config = dict(
    n_layer=20,
    activation='xielu',
    moe_layers=[1, 2, 3, 4, 5, 6, 7, 8, 9, 10, 11, 12, 13, 14, 15, 16, 17, 18, 19],
    router_score='softmax',
    routed_scale=1.0,
    lr_router=0.000405,
    vocab_size=32768,
    norm='rmsnorm',
    beta2=0.99,
    train_tokens=516800000,
)
Below are experts of layer 2 (counted from 0) of a mixture-of-experts language model. Rows are named router (the router's row for the expert), up (a neuron's input weights, with its number), down (a neuron's output weights, with its number) and show model dimensions 96-191. Each number is 200 + 20 x the weight over its row's rms, rounded and kept within 0 to 999.
Before each expert's rows: "comes after" lists some tokens at least twice as common just before its tokens as in all text. This comes from a sample of Wikipedia text that the model never trained on. Tokens count by the router's weight.

# expert 6
comes after: "\n", ".", "==", "===", "|", "\n\n"
router,201,177,200,183,206,172,188,223,215,215,193,221,213,191,210,159,210,239,226,188,187,231,195,194,222,215,217,201,221,194,222,207,237,185,204,220,196,173,200,203,168,209,205,160,184,180,160,178,211,182,198,205,187,197,219,206,186,169,185,200,192,165,196,181,191,210,208,202,208,222,213,212,179,169,191,184,211,176,239,216,193,222,171,241,178,187,227,228,228,199,233,184,179,193,233,171
up0,185,203,188,253,215,188,195,195,190,192,221,197,221,210,216,205,202,207,197,219,180,194,215,229,208,206,210,188,193,185,192,216,238,214,194,173,183,181,205,194,193,175,204,193,234,169,171,198,192,205,198,187,196,215,218,213,166,197,203,175,207,198,225,230,210,191,175,178,187,199,201,194,190,252,215,168,191,203,231,219,220,179,216,216,179,178,233,228,170,205,189,171,190,203,205,188
down0,210,192,218,193,172,193,168,191,162,205,185,188,170,203,162,201,193,205,224,221,195,180,183,186,219,211,186,225,220,237,219,165,188,181,222,187,200,206,156,162,210,200,212,210,195,232,220,232,189,216,173,232,211,176,178,195,220,201,195,195,199,201,189,236,182,198,238,207,212,174,203,208,213,178,218,178,225,167,186,190,201,228,185,178,198,195,232,208,237,184,187,224,191,222,192,207

# expert 8
comes after: "201", "200", "202", "199", ", ", "198"
router,260,209,209,246,207,226,207,211,206,199,242,190,227,198,224,195,193,194,246,199,216,200,191,222,203,175,221,205,188,200,210,173,215,198,238,204,207,203,193,226,202,188,178,203,198,204,218,206,181,194,209,218,197,194,189,192,223,185,186,167,188,208,202,221,218,198,218,180,243,167,225,221,190,183,196,185,208,241,194,197,202,219,164,188,230,207,188,226,193,167,182,191,196,230,188,181
up0,213,177,188,213,172,193,197,211,202,218,193,206,234,179,144,198,159,199,214,246,168,211,194,208,205,227,191,238,183,173,208,192,218,213,191,201,173,197,190,201,155,178,174,170,216,223,191,199,216,205,211,194,206,222,214,196,238,212,228,223,190,188,203,209,183,178,213,203,211,236,189,220,229,207,208,202,170,202,175,190,213,206,228,190,176,196,207,231,233,223,225,209,189,215,192,200
down0,204,215,182,202,203,205,232,228,164,164,173,203,220,181,209,199,173,187,199,210,231,182,224,210,199,174,208,229,196,183,233,193,206,181,229,172,183,153,177,221,225,173,227,216,171,192,217,168,165,194,209,151,198,202,204,167,194,198,199,167,208,197,186,208,200,213,217,211,189,158,141,209,202,231,243,191,207,209,217,189,198,222,163,236,195,163,213,172,183,216,212,233,207,244,196,184

# expert 16
comes after: "'", "is ", "=", "was ", "as ", "and "
router,215,208,225,210,190,196,196,197,214,188,192,176,222,188,167,182,194,191,242,198,175,203,187,166,209,228,208,189,189,235,217,172,210,194,242,178,206,181,182,209,176,224,207,234,199,182,214,207,223,214,227,203,204,214,209,221,161,188,219,158,203,206,192,193,223,202,221,205,193,180,183,218,226,178,209,263,202,184,244,199,181,208,202,193,222,211,201,141,209,196,194,197,202,209,219,187
up0,206,189,207,192,176,140,221,205,207,206,200,241,196,217,192,175,219,229,179,233,215,190,211,204,204,165,198,242,225,234,216,168,195,222,222,201,231,206,187,202,176,219,230,217,176,169,207,184,190,217,200,184,220,181,235,187,225,186,216,233,175,214,209,216,204,210,185,206,192,221,218,242,221,203,222,218,198,181,182,198,185,226,200,209,201,181,240,203,178,224,193,223,204,192,177,219
down0,206,217,222,197,195,187,210,199,210,193,186,194,219,186,210,153,190,211,172,195,191,234,216,218,219,181,194,220,197,210,192,203,199,215,242,180,199,184,239,224,191,214,208,199,215,186,208,216,176,214,215,205,197,206,251,174,206,227,224,206,163,184,232,214,165,181,185,243,191,195,175,213,227,187,204,226,196,175,179,210,211,194,218,216,194,215,184,205,179,234,214,216,186,191,206,217

# expert 0
comes after: "- ", "| ", "(", "• ", ": ", "by"
router,210,198,205,208,195,224,197,176,215,187,180,195,226,186,192,265,192,191,169,204,168,205,200,204,197,173,211,211,213,185,162,211,178,214,213,180,168,240,175,229,236,191,207,194,202,194,220,136,218,194,201,228,200,180,187,190,185,216,226,201,183,203,209,219,168,202,196,178,180,229,203,164,193,242,188,193,171,198,206,204,185,177,243,229,213,190,204,173,202,207,193,191,215,148,199,237
up0,229,182,155,224,165,230,170,183,225,233,219,211,223,213,180,232,234,170,213,228,205,213,154,183,222,195,236,195,207,224,193,210,177,206,203,184,165,208,180,205,185,235,228,200,197,158,164,182,211,230,207,204,190,219,229,168,205,192,161,151,177,227,191,186,182,176,191,195,198,179,211,196,209,179,199,202,201,210,163,229,205,186,203,176,232,163,220,186,169,200,241,186,169,183,250,177
down0,232,191,201,178,211,217,209,192,224,207,195,173,176,206,183,170,191,219,211,198,197,184,197,164,207,187,174,197,194,216,195,231,194,226,181,191,222,234,222,237,220,223,219,212,224,224,189,168,209,173,198,218,175,193,209,221,231,206,194,199,212,216,208,200,197,182,223,242,170,184,203,200,231,172,149,222,199,176,190,201,222,251,183,185,227,183,193,202,176,229,207,195,192,190,188,212

# expert 5
comes after: ".", ",", "–", ":", "0", "+"
router,141,203,178,209,221,188,223,217,177,210,197,193,215,225,227,229,202,226,210,176,191,237,210,165,184,217,194,176,178,205,207,198,179,191,153,210,224,196,202,196,194,191,159,228,184,222,190,217,244,171,229,179,193,180,217,183,199,198,240,221,180,235,185,217,202,180,186,212,165,192,198,149,218,213,214,185,203,223,153,205,202,188,224,171,174,179,204,182,202,231,197,209,237,186,213,216
up0,186,208,204,205,192,223,231,190,217,208,229,196,203,214,178,216,197,201,199,214,213,200,222,187,219,200,200,190,199,196,190,243,205,190,215,209,172,218,192,181,166,211,202,192,203,182,169,210,230,151,166,198,211,200,169,227,191,221,187,186,203,192,227,198,226,233,182,173,172,198,181,223,196,237,189,230,240,210,201,220,219,175,181,165,196,200,190,210,227,195,194,145,212,153,183,204
down0,221,211,181,183,207,215,204,171,194,225,217,204,175,194,198,195,206,236,214,199,204,202,155,192,207,195,185,207,186,223,213,215,174,207,214,160,202,208,171,165,201,224,205,183,212,182,193,231,217,181,173,188,198,198,201,205,213,219,200,195,196,198,194,211,206,222,173,203,219,212,218,200,203,217,205,199,251,182,186,181,228,197,209,210,222,190,255,213,190,156,178,199,211,208,232,209

# expert 22
comes after: "\n\n", "°", "″", "University ", "′", "also"
router,181,227,193,192,185,219,210,167,167,186,230,204,214,177,169,219,228,150,208,204,211,179,221,221,153,222,204,208,203,206,181,182,204,178,167,186,211,223,212,214,178,216,185,204,213,208,219,208,203,234,194,216,205,162,190,211,193,200,220,228,211,206,179,233,235,218,242,225,184,228,139,189,192,253,212,191,167,222,201,213,195,181,195,216,150,208,185,190,217,187,202,189,206,213,237,246
up0,208,212,202,200,197,224,193,190,186,217,215,223,209,163,206,176,193,154,184,183,203,210,180,175,176,213,198,206,196,160,190,221,220,197,194,192,204,223,190,219,223,214,181,197,170,202,220,220,160,198,203,178,228,223,178,199,195,209,199,208,205,224,210,210,192,142,197,192,196,211,183,199,185,229,201,191,199,189,229,162,176,257,209,201,193,213,225,225,189,162,198,220,198,211,188,233
down0,199,175,236,207,229,165,195,178,172,204,178,222,232,208,209,204,197,207,204,169,188,220,202,212,198,194,172,197,175,205,179,228,185,220,180,176,214,219,194,212,209,180,205,205,190,254,183,201,189,254,204,152,226,224,175,192,220,195,189,236,196,218,220,237,166,216,218,179,189,188,186,205,205,199,180,227,153,225,234,180,198,201,201,188,221,207,191,232,201,197,199,225,197,212,225,229

# expert 12
comes after: "(", ". ", "in ", "In ", "\n\n", "–"
router,198,196,236,161,193,202,177,237,211,172,194,209,176,186,196,201,156,168,159,200,202,196,192,168,213,208,187,181,236,194,186,249,177,198,214,190,208,192,204,200,204,197,168,226,173,216,190,184,179,226,170,206,188,230,197,228,188,190,188,205,234,204,206,160,203,212,196,245,219,219,209,233,192,215,238,225,175,213,202,190,198,197,198,193,190,206,190,212,211,179,186,256,183,212,204,203
up0,209,218,232,168,214,201,181,168,193,205,183,210,201,213,197,210,185,194,182,236,199,199,191,188,196,201,205,208,205,220,207,179,207,220,194,218,202,178,196,189,214,167,203,228,199,207,201,186,191,197,195,162,199,170,203,224,195,211,202,191,191,178,233,178,186,195,201,205,186,206,163,182,224,192,175,235,209,174,197,235,179,158,202,167,245,206,196,222,241,215,238,201,212,207,222,208
down0,211,255,190,181,182,159,177,185,197,187,181,217,205,175,225,221,207,154,157,219,216,213,204,221,215,219,214,205,176,205,197,173,218,166,192,195,184,169,223,159,175,189,183,198,165,159,202,184,203,201,208,208,251,177,178,202,189,220,190,191,200,203,187,202,194,224,181,213,222,191,191,192,195,201,226,138,234,220,221,209,177,196,178,224,177,164,223,171,203,200,227,184,191,223,223,205

# expert 11
comes after: "| ", " ", "0 ", "1 ", "; ", "2 "
router,185,219,197,187,166,225,212,185,202,227,191,219,214,227,173,197,179,227,181,199,211,191,181,203,191,177,253,230,209,208,192,201,202,226,192,198,194,197,181,209,257,186,204,193,209,185,198,172,198,180,185,195,220,188,202,184,164,219,138,198,178,189,225,208,200,205,207,211,197,221,176,188,221,184,233,214,223,176,191,192,215,202,216,171,223,199,216,221,219,166,195,259,182,207,195,201
up0,210,213,209,215,209,206,156,190,216,180,176,193,228,193,184,170,231,207,181,200,222,201,176,210,197,162,203,212,188,157,171,170,222,202,221,227,194,179,202,182,150,197,201,202,184,172,210,203,195,196,208,181,192,212,182,198,177,202,214,243,220,163,231,215,181,169,216,189,189,150,221,173,214,218,214,202,201,205,187,200,211,161,197,170,178,210,198,202,191,207,192,215,176,212,208,192
down0,188,200,212,200,195,205,235,227,177,262,186,192,205,200,214,186,218,199,180,212,198,178,164,152,202,204,186,207,174,176,187,193,215,212,202,227,174,181,223,191,175,205,187,224,237,215,223,157,181,196,174,217,206,172,231,202,205,190,228,192,206,191,219,206,200,191,229,196,206,209,205,166,214,202,215,172,226,185,173,204,205,216,192,195,196,195,220,194,183,229,131,225,188,186,224,232

# expert 14
comes after: "the ", "\n", "a ", "was ", "and ", "is "
router,156,192,194,237,211,211,227,168,218,225,209,189,199,212,194,210,184,198,185,193,186,224,197,182,208,178,217,188,210,185,171,184,203,188,182,204,206,206,200,210,206,232,189,214,210,196,203,179,170,221,211,186,210,183,198,214,218,207,169,198,221,219,178,194,171,197,203,222,205,197,219,177,195,213,187,207,154,163,166,240,201,182,188,180,219,186,222,149,195,189,247,181,194,157,218,220
up0,199,205,224,241,183,195,202,185,198,188,197,161,184,185,167,209,192,168,172,227,208,236,191,181,166,205,209,185,230,210,196,213,203,209,195,215,188,191,210,186,251,217,204,212,207,204,221,198,244,209,220,251,224,226,172,180,182,200,243,197,187,203,197,177,220,200,212,165,227,183,167,204,221,220,209,212,230,187,198,189,214,201,185,227,203,181,207,224,172,224,223,167,211,147,209,200
down0,181,199,165,221,212,213,176,209,215,189,231,203,197,212,191,207,204,198,175,178,180,202,197,199,187,200,197,156,208,209,187,234,198,205,202,221,207,176,182,194,213,227,205,182,201,170,197,203,228,160,223,189,191,216,182,215,186,207,238,207,201,201,227,195,204,206,194,186,231,197,170,184,215,213,236,197,237,202,183,188,202,184,208,212,177,193,180,247,160,223,193,207,188,248,232,222

# expert 2
comes after: "\n", "| ", "(", "; ", "==", ": "
router,194,248,160,178,191,208,175,196,190,198,190,177,211,210,164,208,180,227,178,180,180,188,202,196,196,203,176,198,258,211,210,219,213,234,188,219,167,185,228,176,190,187,201,194,219,208,190,196,207,188,173,206,225,186,214,217,217,202,157,219,206,219,204,206,171,168,183,207,189,203,206,216,207,221,208,203,222,195,176,185,172,234,200,219,206,247,184,182,232,190,217,195,216,232,217,195
up0,203,174,183,195,169,192,198,165,237,217,170,177,217,215,179,189,196,170,194,168,187,236,179,202,181,163,203,213,193,199,228,175,198,192,195,161,217,196,222,214,215,192,192,187,167,162,149,235,231,209,162,197,197,235,214,184,203,197,223,205,210,196,206,222,210,185,207,211,216,210,198,215,200,177,204,191,214,220,208,213,198,208,150,221,189,166,205,204,186,219,222,182,169,172,200,200
down0,195,205,233,214,237,177,157,168,124,196,218,238,208,218,219,208,206,231,195,196,191,175,192,201,225,236,173,194,153,187,179,213,227,185,235,220,181,196,188,205,195,198,233,198,154,231,194,192,231,195,206,211,209,182,173,207,225,200,179,185,221,219,211,207,223,230,179,217,179,205,222,206,215,205,212,208,199,211,221,219,227,193,183,189,200,196,226,191,202,175,180,207,221,180,190,203

# expert 21
comes after: "the ", ", ", "of ", ": ", "- ", ". "
router,230,223,184,164,168,214,230,160,187,202,188,173,201,225,204,178,205,185,217,196,180,185,215,220,204,189,186,215,222,197,206,240,237,196,191,223,196,194,205,187,196,195,193,185,187,173,164,192,198,223,183,180,233,173,203,169,222,181,204,210,192,158,225,182,225,217,195,172,225,216,205,202,206,173,178,213,203,181,179,204,198,210,224,206,209,165,223,206,193,181,177,213,234,198,208,200
up0,210,191,204,208,192,182,206,193,199,211,162,212,185,203,172,218,196,185,219,184,214,219,196,192,183,142,187,208,223,175,177,183,210,179,235,156,196,186,211,182,218,184,198,154,193,181,193,205,220,225,204,143,202,192,210,195,187,207,157,201,195,218,176,209,215,176,184,234,210,207,225,190,200,172,193,234,204,239,209,191,188,209,174,208,262,197,189,205,159,184,259,194,190,190,245,200
down0,193,200,236,225,256,201,229,186,184,204,203,223,190,205,208,231,186,173,192,195,217,208,183,172,234,192,190,188,203,188,192,196,169,218,182,202,167,196,182,232,163,179,167,236,214,193,189,192,196,183,186,175,199,188,214,191,248,211,187,203,230,168,179,181,217,184,209,213,210,195,191,198,247,178,208,196,206,197,195,174,158,242,196,208,203,215,196,153,194,207,209,221,200,194,168,188